config.toml
n_layer = 11
d_model = 320
n_experts = 16
experts_per_token = 1
d_expert = 400
d_shared_expert = 0
activation = "swiglu"
moe_layers = [0, 1, 2, 3, 4, 5, 6, 7, 8, 9, 10]
router_score = "softmax"
normalize_top_k = false
routed_scale = 7.85
balance_loss = 0.0171
balance_bias = false
router_z_loss = 0.0001
init_std_router = 0.0173
lr_router = 0.00194
n_head = 10
n_kv_head = 5
head_dim = 32
vocab_size = 8192
norm = "rmsnorm"
norm_place = "pre"
norm_eps = 1e-05
positions = "rope"
rope_base = 10000.0
rope_fraction = 1.0
qk_norm = false
attn_scale = 0.177
tie_embeddings = false
parallel_block = false
init = "normal"
init_std_qkv = 0.035
init_std_o = 0.0435
init_std_up = 0.0501
init_std_down = 0.0501
optimizer = "soap_variant"
lr = 0.00784
lr_mult_qkv = 0.5
lr_head = 0.0101
grad_clip = 0.5
warmup_steps = 200
schedule = "wsd"
decay_fraction = 1.0
decay_shape = "sqrt"
final_lr_fraction = 0.05
batch_tokens = 131072
seq_len = 512
doc_mask = true
train_tokens = 550000000
steps = 4197
dataset = "wikipedia_en"
Below are experts of layer 5 (counted from 0) of a mixture-of-experts language model. Rows are named router (the router's row for the expert), gate (a neuron's input weights, with its number), up (a neuron's input weights, with its number), down (a neuron's output weights, with its number) and show model dimensions 0-79. Each number is 50 + 12 x the weight over its row's rms, rounded and kept within 0 to 99.
Before each expert's rows: a language model's description of what the expert responds to; "raises" lists some tokens whose logits its average output raises strongly, later layers aside. This comes from a sample of Wikipedia text that the model never trained on.

# expert 12
Description: Colons after labels like Class:, Coordinates:, titles, plus word-pieces inside personal names and first names like Mike, Greg, N-y-ree.
raises: "s", ",", " and", "\n", " ", " ("
router:57 60 63 35 45 32 49 40 53 17 49 61 44 54 35 52 45 67 52 54 63 57 36 36 48 60 62 42 42 51 67 57 24 48 31 45 37 45 31 48 24 26 60 52 42 75 43 51 33 60 50 31 27 56 55 79 76 47 28 51 54 48 56 14 54 44 60 65 54 53 61 48 66 36 61 46 46 51 28 40
gate0:64 53 40 30 57 36 36 69 47 45 25 53 72 57 58 41 46 37 46 45 43 43 61 56 67 47 47 59 54 49 66 62 57 45 59 44 40 43 37 49 36 52 34 44 75 49 72 47 50 36 54 66 57 38 49 50 63 71 61 43 59 68 51 49 75 56 54 39 64 28 39 54 50 44 56 66 24 38 71 42
up0:50 48 21 34 68 34 46 43 56 27 44 51 41 56 63 36 53 37 59 49 45 56 36 49 40 55 79 43 56 48 57 52 51 38 29 48 67 69 52 57 37 44 55 49 41 45 64 34 40 49 32 47 31 45 61 46 57 57 44 65 37 57 42 51 40 74 62 70 73 45 40 61 48 39 56 40 45 51 37 46
down0:44 29 58 43 48 47 79 58 42 42 55 47 50 54 45 53 38 77 63 76 45 51 29 45 66 33 60 49 54 49 53 53 41 34 45 54 49 47 59 40 39 47 62 39 68 32 55 38 57 56 69 42 49 51 50 47 57 50 67 58 38 40 62 52 58 34 43 48 58 33 71 53 62 38 63 71 68 44 48 75
gate1:35 47 35 59 66 52 54 56 51 34 50 48 54 69 55 40 49 79 47 49 63 47 36 39 55 54 29 44 48 52 52 68 65 56 54 48 62 59 49 47 38 50 31 15 42 58 36 61 70 41 45 44 63 55 56 39 53 44 57 74 44 51 48 49 37 46 61 52 67 31 56 40 48 63 60 40 56 32 68 65
up1:60 47 50 45 41 38 22 50 67 39 63 41 45 37 55 45 50 52 48 72 58 43 74 61 31 60 64 37 55 49 40 41 58 57 46 59 39 73 59 59 57 42 54 56 33 60 51 48 52 53 41 70 52 26 53 50 56 38 48 54 52 55 48 57 50 48 41 52 43 43 47 35 37 48 49 59 42 59 37 58
down1:45 89 58 45 37 27 48 56 60 52 34 40 51 63 61 60 34 33 42 50 82 29 42 46 34 27 63 57 53 38 50 37 35 45 49 63 43 54 58 34 41 63 69 34 58 39 52 78 59 48 70 45 57 62 52 59 53 55 38 39 53 46 45 52 40 75 52 58 65 38 34 48 44 39 48 48 32 54 31 42
gate2:48 42 56 45 49 62 69 40 56 72 34 47 57 64 64 65 45 60 22 47 43 49 62 60 54 55 49 52 53 53 54 46 48 52 40 57 52 62 66 62 59 37 47 35 51 75 44 50 38 72 63 56 39 31 49 52 55 56 66 61 57 68 47 62 52 40 69 56 60 51 82 28 34 47 31 61 53 38 38 65
up2:42 40 36 52 76 44 49 45 40 61 37 60 41 52 59 49 66 54 23 70 43 43 43 45 56 55 41 61 53 45 50 30 48 30 58 58 47 53 57 50 83 31 53 46 65 50 68 56 68 69 55 55 34 51 50 37 40 48 42 52 60 48 48 52 65 58 57 54 42 28 73 42 31 44 59 63 36 41 60 38
down2:64 57 39 57 40 38 67 52 53 60 56 33 65 52 37 33 72 61 58 46 42 57 52 51 54 31 55 53 50 67 44 53 56 44 49 29 52 58 52 53 45 55 26 55 54 53 39 26 52 33 40 58 39 48 48 37 51 44 54 58 55 30 46 42 64 60 40 71 22 27 43 48 50 70 69 47 39 55 32 34
gate3:44 60 52 52 56 74 45 55 73 37 42 72 36 60 50 35 46 47 47 29 56 65 50 55 60 52 31 61 49 49 24 51 59 50 43 60 41 21 46 49 60 63 39 67 33 69 49 62 41 51 49 50 77 28 45 68 43 45 48 35 68 30 48 53 41 67 36 65 33 44 35 53 38 49 65 65 68 80 24 56
up3:27 40 47 54 54 57 40 55 53 44 61 46 56 43 31 55 52 42 56 61 48 55 53 50 37 68 46 46 49 46 51 56 11 60 39 69 53 40 62 55 60 81 39 49 53 46 40 29 50 60 38 66 60 46 37 46 23 41 39 45 49 66 38 54 47 57 21 63 63 48 29 57 37 48 46 44 44 74 51 75
down3:56 50 32 49 56 35 76 47 48 58 61 48 48 74 66 61 60 50 35 59 73 32 49 55 35 31 51 45 61 49 51 45 46 41 45 56 49 42 47 38 60 53 41 63 50 55 51 50 58 67 48 53 39 25 35 51 44 48 38 46 64 48 39 39 82 43 47 49 59 30 57 50 51 33 44 74 59 52 31 51
gate4:51 54 54 59 65 65 59 34 70 43 45 66 47 51 35 40 50 35 62 54 51 38 37 48 37 17 46 60 39 45 68 65 60 59 34 49 40 74 59 47 53 44 45 57 43 71 64 67 36 66 37 70 50 29 41 49 38 50 36 69 65 52 38 54 42 37 52 45 30 42 46 48 41 50 67 36 59 59 42 41
up4:55 54 37 42 41 63 67 59 37 53 56 62 61 35 27 50 68 40 35 37 46 31 55 57 48 49 59 54 75 51 65 82 48 39 50 34 49 32 62 55 56 22 43 43 44 47 62 43 61 50 49 62 41 57 62 37 41 39 78 38 50 50 40 37 68 42 57 39 52 59 60 50 31 76 41 53 35 48 53 52
down4:25 35 46 47 50 48 45 56 57 35 67 43 62 42 29 43 38 47 59 33 46 35 74 50 67 40 34 57 39 47 54 43 38 58 55 57 56 34 41 49 45 37 41 65 39 69 66 50 74 51 48 45 46 25 44 44 54 62 31 34 49 56 41 37 51 43 63 39 45 43 41 66 55 29 52 55 37 43 50 30
gate5:60 41 73 67 42 43 41 50 57 54 58 19 57 59 56 33 47 71 38 34 54 50 43 63 57 52 43 51 72 53 65 64 50 26 51 62 62 29 60 52 50 21 58 50 30 55 35 44 33 54 39 56 59 53 60 64 67 75 60 73 50 26 56 41 58 73 48 50 57 52 33 43 42 40 29 69 41 56 35 58
up5:40 48 71 50 28 49 47 60 38 51 49 46 63 59 61 35 47 49 30 53 70 55 61 49 59 70 55 58 82 62 71 28 22 40 57 58 44 51 32 65 70 52 54 39 44 46 80 58 33 45 43 65 43 33 46 22 60 56 52 31 61 49 51 51 55 39 48 43 63 42 47 49 40 40 52 51 45 43 56 60
down5:62 42 46 52 45 56 56 67 40 42 53 55 37 36 64 34 48 44 36 43 55 47 63 63 35 57 47 35 62 68 42 53 48 40 55 56 23 51 34 39 61 49 61 52 47 52 57 51 41 58 40 69 55 27 36 43 60 47 63 70 61 47 39 39 48 48 59 62 49 43 59 33 32 60 45 47 64 31 53 74
gate6:47 81 45 52 35 53 57 56 31 42 31 29 38 59 58 44 61 72 63 37 46 38 61 42 72 50 53 53 61 60 38 44 34 58 64 73 55 56 37 53 49 56 49 74 45 56 45 32 90 53 54 49 43 60 33 54 41 65 52 38 54 36 44 37 59 48 88 48 50 55 60 24 46 63 47 53 62 38 53 73
up6:42 47 47 51 58 40 39 69 38 58 42 72 50 50 39 38 52 34 43 53 49 57 58 65 44 49 61 46 59 52 63 61 67 83 48 58 45 32 37 27 47 55 46 62 57 37 49 43 56 52 55 52 59 65 45 67 63 52 43 53 54 51 59 42 40 75 43 54 46 52 67 50 50 46 46 46 52 44 36 60
down6:51 66 72 50 50 52 35 57 52 58 45 59 43 63 58 60 41 16 30 50 59 49 65 45 32 53 53 27 40 56 37 36 57 43 36 49 74 47 54 44 36 62 39 61 52 52 59 75 60 53 33 27 47 36 54 47 66 49 54 58 56 45 53 63 55 35 18 31 44 41 57 46 42 34 51 57 49 52 56 67
gate7:35 48 46 61 56 49 46 36 50 45 52 51 57 66 49 47 66 40 60 36 61 65 46 44 55 24 55 27 50 40 41 42 39 42 51 35 78 64 68 55 57 47 52 45 46 64 55 66 63 19 49 29 45 61 44 39 51 67 24 45 69 46 52 47 46 77 55 61 55 53 64 39 36 68 42 63 55 61 52 65
up7:63 25 41 57 41 38 54 46 46 46 45 71 71 77 40 66 37 47 52 38 75 37 54 47 56 52 57 37 67 58 50 39 63 48 67 32 26 33 48 32 56 47 56 48 41 60 49 54 56 44 64 32 49 58 59 42 61 67 44 52 61 42 37 61 61 37 56 46 72 43 57 63 48 67 37 46 36 54 41 61
down7:47 47 56 45 33 82 42 91 52 52 47 47 48 44 41 46 26 35 50 52 58 55 44 30 34 51 55 56 41 29 33 34 39 46 60 36 55 56 54 58 51 60 38 53 50 45 63 63 41 50 70 43 48 64 47 44 48 55 58 44 44 31 59 34 55 63 49 67 46 58 54 57 31 41 52 55 48 55 60 58
gate8:58 38 32 69 47 62 53 22 30 58 42 39 77 46 51 56 40 50 42 52 63 58 47 60 61 45 61 48 42 43 33 53 59 74 45 51 60 53 38 50 79 63 40 61 61 37 39 53 48 52 38 56 55 53 51 40 61 60 24 59 55 75 44 67 53 63 60 40 44 55 40 46 46 42 66 36 58 33 66 42
up8:42 40 34 53 51 38 46 42 29 48 55 50 53 34 27 27 82 57 50 56 52 51 37 57 64 73 63 79 73 35 38 38 37 59 51 66 49 27 37 58 62 58 39 52 40 46 47 40 36 41 37 63 35 43 53 38 63 48 63 32 64 69 49 41 52 63 55 50 65 35 39 34 56 56 50 40 33 58 71 54
down8:59 57 46 57 24 63 38 37 44 49 46 54 58 54 51 50 70 41 42 45 29 56 37 41 43 69 55 60 84 56 44 46 52 49 55 39 28 50 41 42 38 51 63 58 45 55 57 42 35 50 58 50 53 46 34 31 67 53 47 37 36 32 50 48 59 37 51 34 34 22 45 53 40 43 35 48 63 46 69 34

# expert 9
Description: Middle and final pieces of proper names and foreign words, such as -ch in Philologisch, -berg, -mann, -lin, -us.
raises: ".", " ", ",", " ("
router:55 43 41 55 45 66 58 49 56 72 55 46 36 40 36 50 47 48 36 36 57 35 53 35 53 62 44 38 38 37 45 43 63 41 37 59 35 54 42 36 46 47 35 59 35 73 31 26 33 31 53 37 24 65 43 62 52 52 41 61 43 49 71 50 47 43 44 53 25 63 39 65 52 48 38 56 37 39 43 49
gate0:35 49 43 51 45 39 51 58 44 58 57 51 37 66 71 41 27 36 58 48 57 75 49 57 36 76 51 65 40 39 29 58 48 67 42 78 38 53 31 36 50 59 26 30 54 38 65 54 73 43 60 46 61 40 48 46 56 31 53 68 65 60 55 33 35 55 48 52 50 65 59 37 54 50 65 68 42 53 57 37
up0:40 43 54 49 34 72 31 51 37 52 49 57 42 51 36 39 51 30 55 50 57 35 58 28 63 69 46 40 50 42 49 57 71 34 41 52 22 32 54 62 45 46 39 43 57 37 63 80 67 68 58 75 29 53 55 59 43 53 35 31 58 72 52 53 41 52 61 54 51 36 44 57 63 47 45 76 42 56 78 27
down0:26 60 45 58 49 40 55 52 69 66 62 40 46 55 68 56 72 56 48 48 53 69 49 34 56 23 46 43 50 60 50 60 79 43 63 47 53 52 39 44 53 42 33 32 55 51 54 41 46 48 51 54 39 62 43 56 49 31 38 31 54 71 45 49 53 21 70 40 62 45 73 67 53 61 46 57 36 40 62 31
gate1:48 32 60 51 63 54 43 36 59 49 67 62 59 22 36 51 35 19 67 60 68 55 48 52 60 59 64 66 48 53 61 52 44 25 50 35 44 30 25 25 60 59 57 52 52 52 37 56 60 61 43 38 71 27 47 41 47 43 39 43 47 45 71 41 55 40 47 55 41 52 72 47 46 54 64 51 41 49 45 72
up1:64 68 42 50 76 64 57 43 39 49 38 26 37 72 49 40 38 75 44 26 34 45 52 30 53 49 32 46 36 50 54 19 65 58 44 42 66 38 37 58 19 48 28 28 28 78 29 43 47 43 53 52 47 41 26 58 48 62 52 35 60 36 47 41 50 46 72 52 42 51 38 49 61 64 52 50 64 31 46 77
down1:43 54 71 65 48 51 55 28 36 68 38 72 84 43 40 62 45 65 33 49 68 51 44 36 53 43 56 44 44 51 70 44 70 64 51 29 41 53 48 26 53 34 70 47 54 60 62 52 44 50 59 44 60 60 41 43 71 69 47 71 57 63 59 55 63 37 60 57 41 53 60 54 32 52 70 43 30 54 46 59
gate2:61 29 40 41 47 43 46 53 55 46 31 55 51 28 55 40 35 47 69 44 52 63 68 48 36 47 54 50 44 67 46 50 47 45 31 58 31 85 69 48 35 41 33 62 28 52 46 37 59 54 38 54 70 47 55 54 32 61 24 64 46 61 44 49 38 52 51 68 33 70 51 58 51 52 39 63 71 54 45 41
up2:55 51 50 70 44 43 25 44 47 72 53 51 31 29 40 52 46 47 56 68 52 42 66 67 54 71 45 69 66 45 47 45 36 53 51 58 40 50 63 56 43 53 50 54 57 49 43 39 44 38 50 38 76 48 35 58 42 67 56 49 41 53 41 58 50 51 54 56 53 68 49 47 50 39 56 36 44 83 55 46
down2:48 61 78 58 26 46 50 51 45 51 33 74 47 29 49 31 51 58 62 39 30 52 34 46 35 30 48 69 47 70 48 42 59 66 27 51 43 62 61 42 50 50 66 57 37 54 45 34 28 53 46 48 58 27 53 53 27 64 50 46 65 49 38 54 53 56 64 55 59 46 50 63 48 77 43 34 39 28 58 59
gate3:44 44 64 54 45 47 52 57 61 46 32 50 45 57 37 38 59 37 40 72 59 37 42 56 68 62 70 69 68 56 49 64 28 40 30 74 47 62 46 64 67 47 44 58 56 68 15 54 47 54 33 48 11 43 48 74 46 54 39 57 49 50 48 63 56 40 37 58 61 61 37 51 44 62 76 39 44 55 28 55
up3:52 69 53 42 49 41 48 38 36 52 43 62 53 50 31 37 51 44 39 71 08 58 39 68 60 27 59 37 55 50 36 48 39 42 42 57 47 38 33 50 65 58 60 73 85 29 34 60 48 57 51 53 29 57 55 64 54 61 52 43 49 68 54 59 52 34 50 48 53 44 56 62 58 65 42 51 73 61 43 59
down3:60 41 39 39 54 58 53 79 43 61 48 58 61 45 60 60 39 40 37 36 61 55 57 77 33 68 31 43 63 46 40 44 44 30 48 51 75 45 26 75 39 42 45 42 54 38 59 46 40 50 46 39 75 57 59 29 36 60 61 45 55 68 44 45 27 61 44 44 60 48 49 59 60 65 31 59 56 43 48 45
gate4:56 56 54 60 40 47 33 61 46 41 47 56 54 30 65 38 64 52 57 49 41 44 43 41 77 65 72 48 51 44 54 31 69 47 43 49 48 54 69 40 38 66 47 64 39 49 30 45 52 35 67 64 34 55 24 25 49 65 36 41 53 53 52 53 36 41 63 60 30 50 58 50 44 45 66 43 74 69 46 58
up4:37 60 58 59 54 48 58 44 47 41 56 56 52 55 49 55 66 64 54 50 45 51 61 71 39 44 53 59 41 59 40 43 53 69 60 57 40 44 45 57 43 46 58 45 59 60 59 42 58 17 51 70 54 63 45 81 50 28 39 75 42 41 34 64 65 50 46 43 46 44 53 45 41 55 54 51 47 48 40 56
down4:53 54 65 70 57 42 56 47 40 57 43 51 27 47 53 54 46 43 69 51 40 50 53 68 51 67 24 47 62 69 50 30 58 42 23 57 41 39 37 58 35 61 41 56 59 56 39 64 49 41 44 70 43 58 52 61 28 31 49 56 50 59 53 44 68 50 58 77 62 52 41 68 33 63 55 55 40 63 56 42
gate5:34 47 47 33 48 46 44 54 34 59 38 61 58 51 64 55 64 51 27 33 61 40 36 42 44 47 54 57 52 51 40 42 37 39 45 59 55 48 71 58 48 43 70 62 55 33 64 68 46 55 38 57 47 46 47 59 64 40 75 43 54 33 22 45 51 33 64 37 64 68 47 55 24 78 40 59 55 57 74 51
up5:43 49 64 63 44 69 49 41 58 40 67 31 82 43 50 70 60 49 49 34 48 54 49 50 66 37 51 34 38 48 49 57 51 57 24 49 56 41 44 82 59 34 57 59 47 63 60 65 48 39 68 36 55 31 39 63 46 50 52 60 59 44 38 44 30 56 41 32 56 51 65 54 58 44 61 42 41 51 47 60
down5:54 36 70 60 48 49 57 44 54 63 45 65 38 37 57 68 66 43 34 37 38 53 52 38 47 34 54 41 42 60 40 53 71 49 27 58 49 57 39 61 61 56 41 49 50 61 48 51 41 63 58 41 67 53 45 63 40 39 50 67 74 73 61 39 47 50 38 66 58 36 57 68 41 18 51 67 50 26 51 52
gate6:47 55 46 68 42 26 50 45 37 50 40 52 68 54 29 40 64 63 58 44 37 56 49 42 53 42 46 47 46 37 59 55 54 49 38 64 62 62 52 51 50 55 53 42 58 66 60 67 49 49 56 39 39 40 74 41 41 55 72 41 73 53 62 44 56 40 54 42 49 51 59 44 43 71 64 42 74 52 49 50
up6:46 55 44 48 58 47 31 78 47 48 50 54 38 56 34 60 46 63 42 53 62 60 56 55 60 60 69 39 61 45 47 47 52 38 58 55 39 51 47 45 55 63 60 58 45 33 54 55 71 45 52 41 43 45 42 62 59 51 39 28 61 43 54 76 55 58 59 31 75 42 38 47 38 65 64 43 57 53 67 51
down6:39 50 32 53 63 59 40 54 52 41 45 47 35 61 64 36 46 62 43 61 60 36 60 42 54 44 37 50 38 35 40 56 44 44 54 52 69 45 58 57 38 57 45 41 44 35 59 49 57 29 67 48 36 49 73 57 65 72 72 50 53 35 47 75 41 51 49 42 50 54 47 38 34 56 45 43 34 57 40 38
gate7:53 41 36 54 28 52 57 65 59 63 59 32 53 65 59 63 60 65 50 30 59 62 49 69 48 38 42 49 61 60 49 52 47 73 47 42 64 40 49 29 49 50 46 51 55 49 27 51 67 57 49 64 41 52 41 60 57 44 58 45 39 37 48 64 86 42 58 47 54 78 64 50 38 64 63 56 60 58 70 48
up7:48 42 26 47 71 40 45 50 56 56 59 47 44 50 68 45 55 46 53 44 52 63 50 43 50 37 37 68 41 44 35 50 38 64 67 42 45 38 30 57 60 42 60 59 44 51 60 46 53 53 37 52 54 33 42 55 37 40 37 73 40 55 57 56 56 54 72 33 48 63 71 41 71 51 42 43 34 67 66 67
down7:36 43 63 47 57 61 56 79 38 54 45 49 54 43 51 41 41 52 41 52 45 48 67 47 51 44 38 40 42 75 62 42 30 54 36 68 46 27 50 62 45 44 67 68 54 48 56 50 67 57 35 52 55 31 65 34 60 57 51 74 65 31 53 49 29 28 49 50 52 40 52 54 31 56 63 37 53 49 49 48
gate8:54 50 50 31 43 55 31 53 55 33 35 64 29 36 52 24 51 42 34 54 52 73 41 59 23 55 33 47 55 43 28 43 60 64 41 48 55 48 62 60 46 61 53 55 56 54 52 52 51 50 39 41 56 52 41 63 66 45 36 59 43 61 48 39 50 77 68 55 39 45 64 67 63 53 41 60 47 48 40 71
up8:54 63 62 58 50 40 41 59 56 41 56 54 45 55 53 35 65 45 46 35 51 51 48 41 14 68 43 64 50 56 69 32 55 37 26 44 41 46 74 55 61 55 44 32 40 60 42 60 70 67 52 57 41 21 50 49 55 54 72 51 62 49 49 40 37 49 63 53 36 58 50 40 59 46 65 66 64 69 51 54
down8:41 65 64 43 41 47 67 54 30 45 52 54 49 72 62 52 57 50 54 61 57 32 40 53 70 35 60 57 63 52 21 56 54 51 47 43 42 69 57 58 59 50 42 48 50 42 41 61 50 46 33 63 51 51 55 56 43 37 22 43 42 42 43 48 57 57 44 59 57 51 38 61 39 39 44 40 37 46 68 57

# expert 14
Description: Inner word pieces and short starts of ordinary English words after an initial letter, such as s-qu-are, t-ent, p-ric-eless, inter-ested.
raises: "-", ":", ";", "s", "\n", ","
router:55 41 56 23 48 43 65 59 45 37 54 60 50 49 47 49 55 64 40 39 56 53 34 34 47 57 53 37 46 49 62 42 42 27 40 51 42 51 54 36 46 48 70 55 46 70 59 48 40 32 36 31 36 19 25 64 65 60 36 39 60 39 34 48 33 27 37 49 36 64 47 61 60 60 57 57 51 56 29 48
gate0:67 66 31 48 55 53 47 60 28 46 60 32 23 61 43 55 27 34 66 46 31 73 39 41 45 62 39 32 53 53 53 67 52 56 33 70 44 54 62 57 49 58 29 41 52 45 34 54 34 33 56 42 42 51 53 40 48 56 33 49 52 58 27 56 60 45 54 57 57 49 71 32 15 50 57 40 38 43 63 50
up0:52 44 57 50 44 68 32 57 37 64 43 68 41 40 32 38 40 63 43 56 69 22 63 64 65 35 28 70 56 55 63 64 31 44 49 42 48 53 58 40 30 59 51 44 59 49 38 62 56 49 57 81 52 63 41 62 45 40 47 67 40 40 55 58 36 47 50 55 35 44 47 59 47 44 20 36 37 41 43 41
down0:46 64 45 55 57 45 55 23 46 53 50 54 65 68 50 55 53 63 54 43 61 53 61 58 44 41 56 66 68 73 44 55 48 48 52 37 26 45 60 50 54 32 42 37 53 42 55 40 46 42 46 58 53 46 54 39 57 43 23 41 51 56 61 65 60 60 37 51 61 34 52 63 39 21 52 52 53 50 42 38
gate1:44 78 57 36 47 38 55 46 50 47 34 44 45 44 49 38 45 54 56 39 45 62 64 50 37 75 50 50 50 34 49 68 57 28 45 59 61 40 75 43 53 68 46 42 68 74 50 34 25 59 57 59 42 44 56 46 66 34 50 39 44 52 70 61 38 58 57 43 62 45 70 38 45 22 55 31 82 49 56 41
up1:59 39 38 46 63 38 57 62 38 39 49 57 50 72 50 49 48 47 58 48 55 63 43 25 52 75 47 42 43 45 58 41 52 53 34 33 53 40 24 57 40 52 70 55 58 46 51 72 34 38 67 58 42 43 61 58 48 63 59 64 53 47 57 46 63 54 36 53 63 50 53 52 41 70 38 37 41 57 47 73
down1:58 51 61 60 61 38 37 48 56 45 37 58 56 57 52 55 55 25 29 40 47 39 46 41 51 37 45 53 60 78 51 54 40 66 39 50 44 55 52 50 49 31 56 59 56 59 64 56 63 14 52 26 45 58 52 52 63 73 57 37 55 37 42 48 42 41 59 33 43 39 61 23 48 61 71 58 37 55 32 42
gate2:76 49 36 85 42 57 39 69 54 64 33 55 29 76 64 60 39 49 60 49 52 41 57 50 55 50 55 43 37 55 65 53 36 18 54 61 63 71 52 46 64 45 80 62 63 69 54 51 55 52 30 39 51 47 45 33 32 62 35 60 42 48 61 37 51 42 41 41 60 61 34 72 33 36 53 82 47 59 29 71
up2:64 44 51 29 37 39 42 63 46 62 51 49 76 29 49 42 56 53 70 66 64 69 56 40 38 61 74 59 50 48 48 52 62 47 47 46 64 41 43 21 75 40 25 53 41 42 62 56 53 63 63 26 63 52 67 56 57 45 71 65 49 67 51 70 33 53 32 65 61 48 58 38 67 66 48 34 86 50 54 41
down2:58 59 42 59 47 37 58 42 49 53 48 50 28 57 39 48 36 67 66 62 40 38 39 50 51 59 41 12 47 43 60 29 58 28 40 51 60 49 46 49 72 50 48 65 57 45 50 58 35 69 62 44 47 45 46 46 41 44 61 58 53 47 51 48 69 70 81 67 53 49 66 54 45 51 39 97 23 42 62 59
gate3:68 55 60 28 51 60 52 57 65 51 48 48 54 43 32 41 69 42 66 70 30 36 62 45 32 68 57 67 73 47 43 58 61 55 42 29 44 54 44 59 32 32 52 76 30 21 56 54 31 26 58 62 51 52 43 39 48 23 52 51 49 67 44 64 61 57 60 62 36 58 37 67 43 38 29 47 46 42 42 49
up3:48 40 68 66 43 45 66 59 33 61 73 55 13 38 48 53 81 36 48 58 48 53 51 63 51 37 52 54 62 59 61 42 21 30 53 19 59 36 43 58 36 61 63 64 48 48 71 52 42 49 56 45 17 60 39 35 67 55 59 57 73 62 35 63 44 30 61 56 36 55 53 53 56 84 41 55 67 54 53 48
down3:46 44 60 59 56 41 49 50 75 38 63 33 31 55 58 52 52 40 34 27 57 39 70 51 65 55 47 53 46 55 48 57 61 49 47 57 68 49 46 36 46 36 40 44 38 51 40 60 64 45 35 31 40 56 56 67 46 37 76 57 32 49 45 53 17 45 37 74 56 60 56 62 40 68 49 46 38 65 59 66
gate4:67 46 53 43 55 38 58 51 50 27 78 45 39 36 43 57 57 44 49 51 52 66 38 45 27 51 70 37 49 67 55 31 71 31 78 52 39 39 56 44 62 47 53 78 59 26 42 77 63 43 50 57 53 52 53 30 48 46 40 43 34 60 59 78 45 47 56 47 52 46 45 43 70 51 66 54 55 35 65 37
up4:61 44 56 51 56 45 38 42 51 53 70 48 55 41 58 56 53 62 53 70 43 53 50 36 54 38 33 46 56 67 23 51 63 19 31 43 49 59 51 55 51 52 61 55 44 41 69 49 36 51 64 61 50 26 48 43 48 43 60 46 39 28 51 45 47 51 29 68 34 52 49 49 66 68 38 39 26 56 22 62
down4:54 55 56 56 60 40 70 56 57 57 55 64 62 61 32 56 24 62 38 34 37 49 21 52 47 42 47 40 47 55 60 46 43 51 50 59 54 69 50 54 58 72 43 52 53 61 30 37 54 48 49 48 53 53 63 41 60 58 48 66 45 59 65 39 46 48 70 14 59 60 64 52 39 46 45 63 41 49 33 38
gate5:52 44 68 38 32 32 64 61 44 73 36 41 53 50 42 35 21 47 57 33 66 52 43 50 57 47 51 50 51 58 41 48 36 44 34 40 65 43 42 46 47 62 36 59 34 47 51 51 56 44 23 42 57 49 61 74 60 54 21 54 49 42 60 27 39 49 44 36 60 24 51 38 52 66 53 36 50 36 50 45
up5:32 53 53 79 72 62 62 56 61 49 54 35 68 42 65 52 48 30 79 60 45 56 66 48 49 42 33 50 75 43 45 50 64 58 53 70 56 44 56 61 57 40 40 46 65 68 58 44 51 61 63 64 40 59 30 42 43 40 51 48 44 56 58 62 46 50 51 31 41 33 61 49 62 33 41 33 35 61 52 54
down5:70 54 34 51 55 35 58 58 53 56 30 49 30 31 50 34 37 51 36 44 53 40 54 68 54 52 47 68 38 47 51 53 52 56 68 54 42 35 35 44 59 46 30 59 34 67 44 58 66 46 67 50 52 51 55 56 50 51 35 47 51 37 50 37 52 57 37 70 63 50 61 51 68 60 71 55 42 38 35 49
gate6:45 17 42 64 52 51 51 37 70 55 55 59 50 50 45 40 47 56 74 62 55 57 46 54 42 78 54 50 50 55 48 45 46 52 50 45 70 28 62 68 68 46 47 52 59 22 70 66 35 43 48 50 61 53 44 43 53 41 37 32 57 44 69 52 40 76 19 40 64 34 65 42 52 59 59 36 60 50 54 37
up6:65 47 42 36 63 32 63 46 57 61 34 38 57 46 68 42 68 60 33 69 55 42 52 43 69 50 42 83 28 29 60 51 65 21 52 51 64 47 50 60 49 53 54 37 54 47 68 40 71 44 40 33 72 50 57 36 48 51 63 47 54 53 51 56 47 63 45 51 49 49 30 58 55 43 36 46 58 50 62 29
down6:45 35 60 52 37 63 31 46 52 53 42 53 28 71 35 43 36 60 58 66 52 49 60 50 46 62 83 31 42 46 31 33 51 64 31 64 34 27 29 46 35 46 40 59 39 37 45 66 61 53 30 60 33 44 41 75 49 58 61 38 58 29 58 39 46 56 24 39 45 60 57 47 58 48 49 61 62 62 36 40
gate7:46 54 44 58 64 46 52 54 40 50 43 62 35 54 50 32 65 48 47 52 44 40 64 38 40 19 84 68 52 59 61 55 39 65 55 37 44 32 48 31 54 49 54 45 43 51 43 47 84 61 57 44 44 49 46 59 47 39 40 35 62 43 55 61 46 40 50 38 62 45 54 51 60 45 31 37 70 54 54 51
up7:48 34 47 43 46 45 76 39 61 57 44 66 52 46 66 66 42 57 41 65 49 46 62 52 61 38 54 44 57 61 47 47 47 48 62 51 28 36 60 55 43 67 50 55 56 42 48 28 30 48 46 49 61 47 45 54 44 49 42 37 24 35 33 52 43 68 35 56 45 58 54 52 50 46 54 50 44 46 36 48
down7:53 40 35 62 37 33 27 62 27 54 47 66 59 65 54 49 49 46 45 48 52 33 44 53 57 55 36 51 69 50 67 50 61 60 64 46 44 42 59 42 51 30 42 47 61 40 50 43 44 28 66 30 30 66 21 30 51 55 37 32 55 44 45 50 63 51 54 50 59 41 43 66 55 51 58 56 64 58 33 57
gate8:31 48 45 37 56 30 72 36 54 29 51 62 41 49 53 34 63 55 61 49 53 52 59 38 34 48 57 58 68 53 52 57 50 47 50 26 33 56 55 54 43 67 55 41 49 41 36 49 59 25 73 53 78 34 52 70 30 79 44 38 56 69 58 44 28 42 34 58 43 49 48 43 36 58 41 65 71 72 59 52
up8:57 60 61 63 50 58 37 70 63 43 59 52 36 44 71 36 55 71 48 52 64 40 37 60 53 51 36 46 51 39 63 28 38 49 54 33 60 56 47 73 42 64 29 67 38 45 64 45 50 41 52 37 64 28 42 39 52 56 55 51 52 32 53 55 31 39 34 67 60 58 56 36 45 65 52 36 55 59 34 53
down8:66 56 55 43 67 54 26 50 41 68 67 57 58 78 46 53 47 63 43 57 35 45 77 57 66 51 58 48 49 56 52 40 58 54 60 44 42 64 50 44 70 35 39 45 35 42 42 60 46 46 50 61 25 43 50 47 54 34 70 55 55 47 51 45 59 40 47 49 47 56 42 75 53 41 59 38 52 68 55 48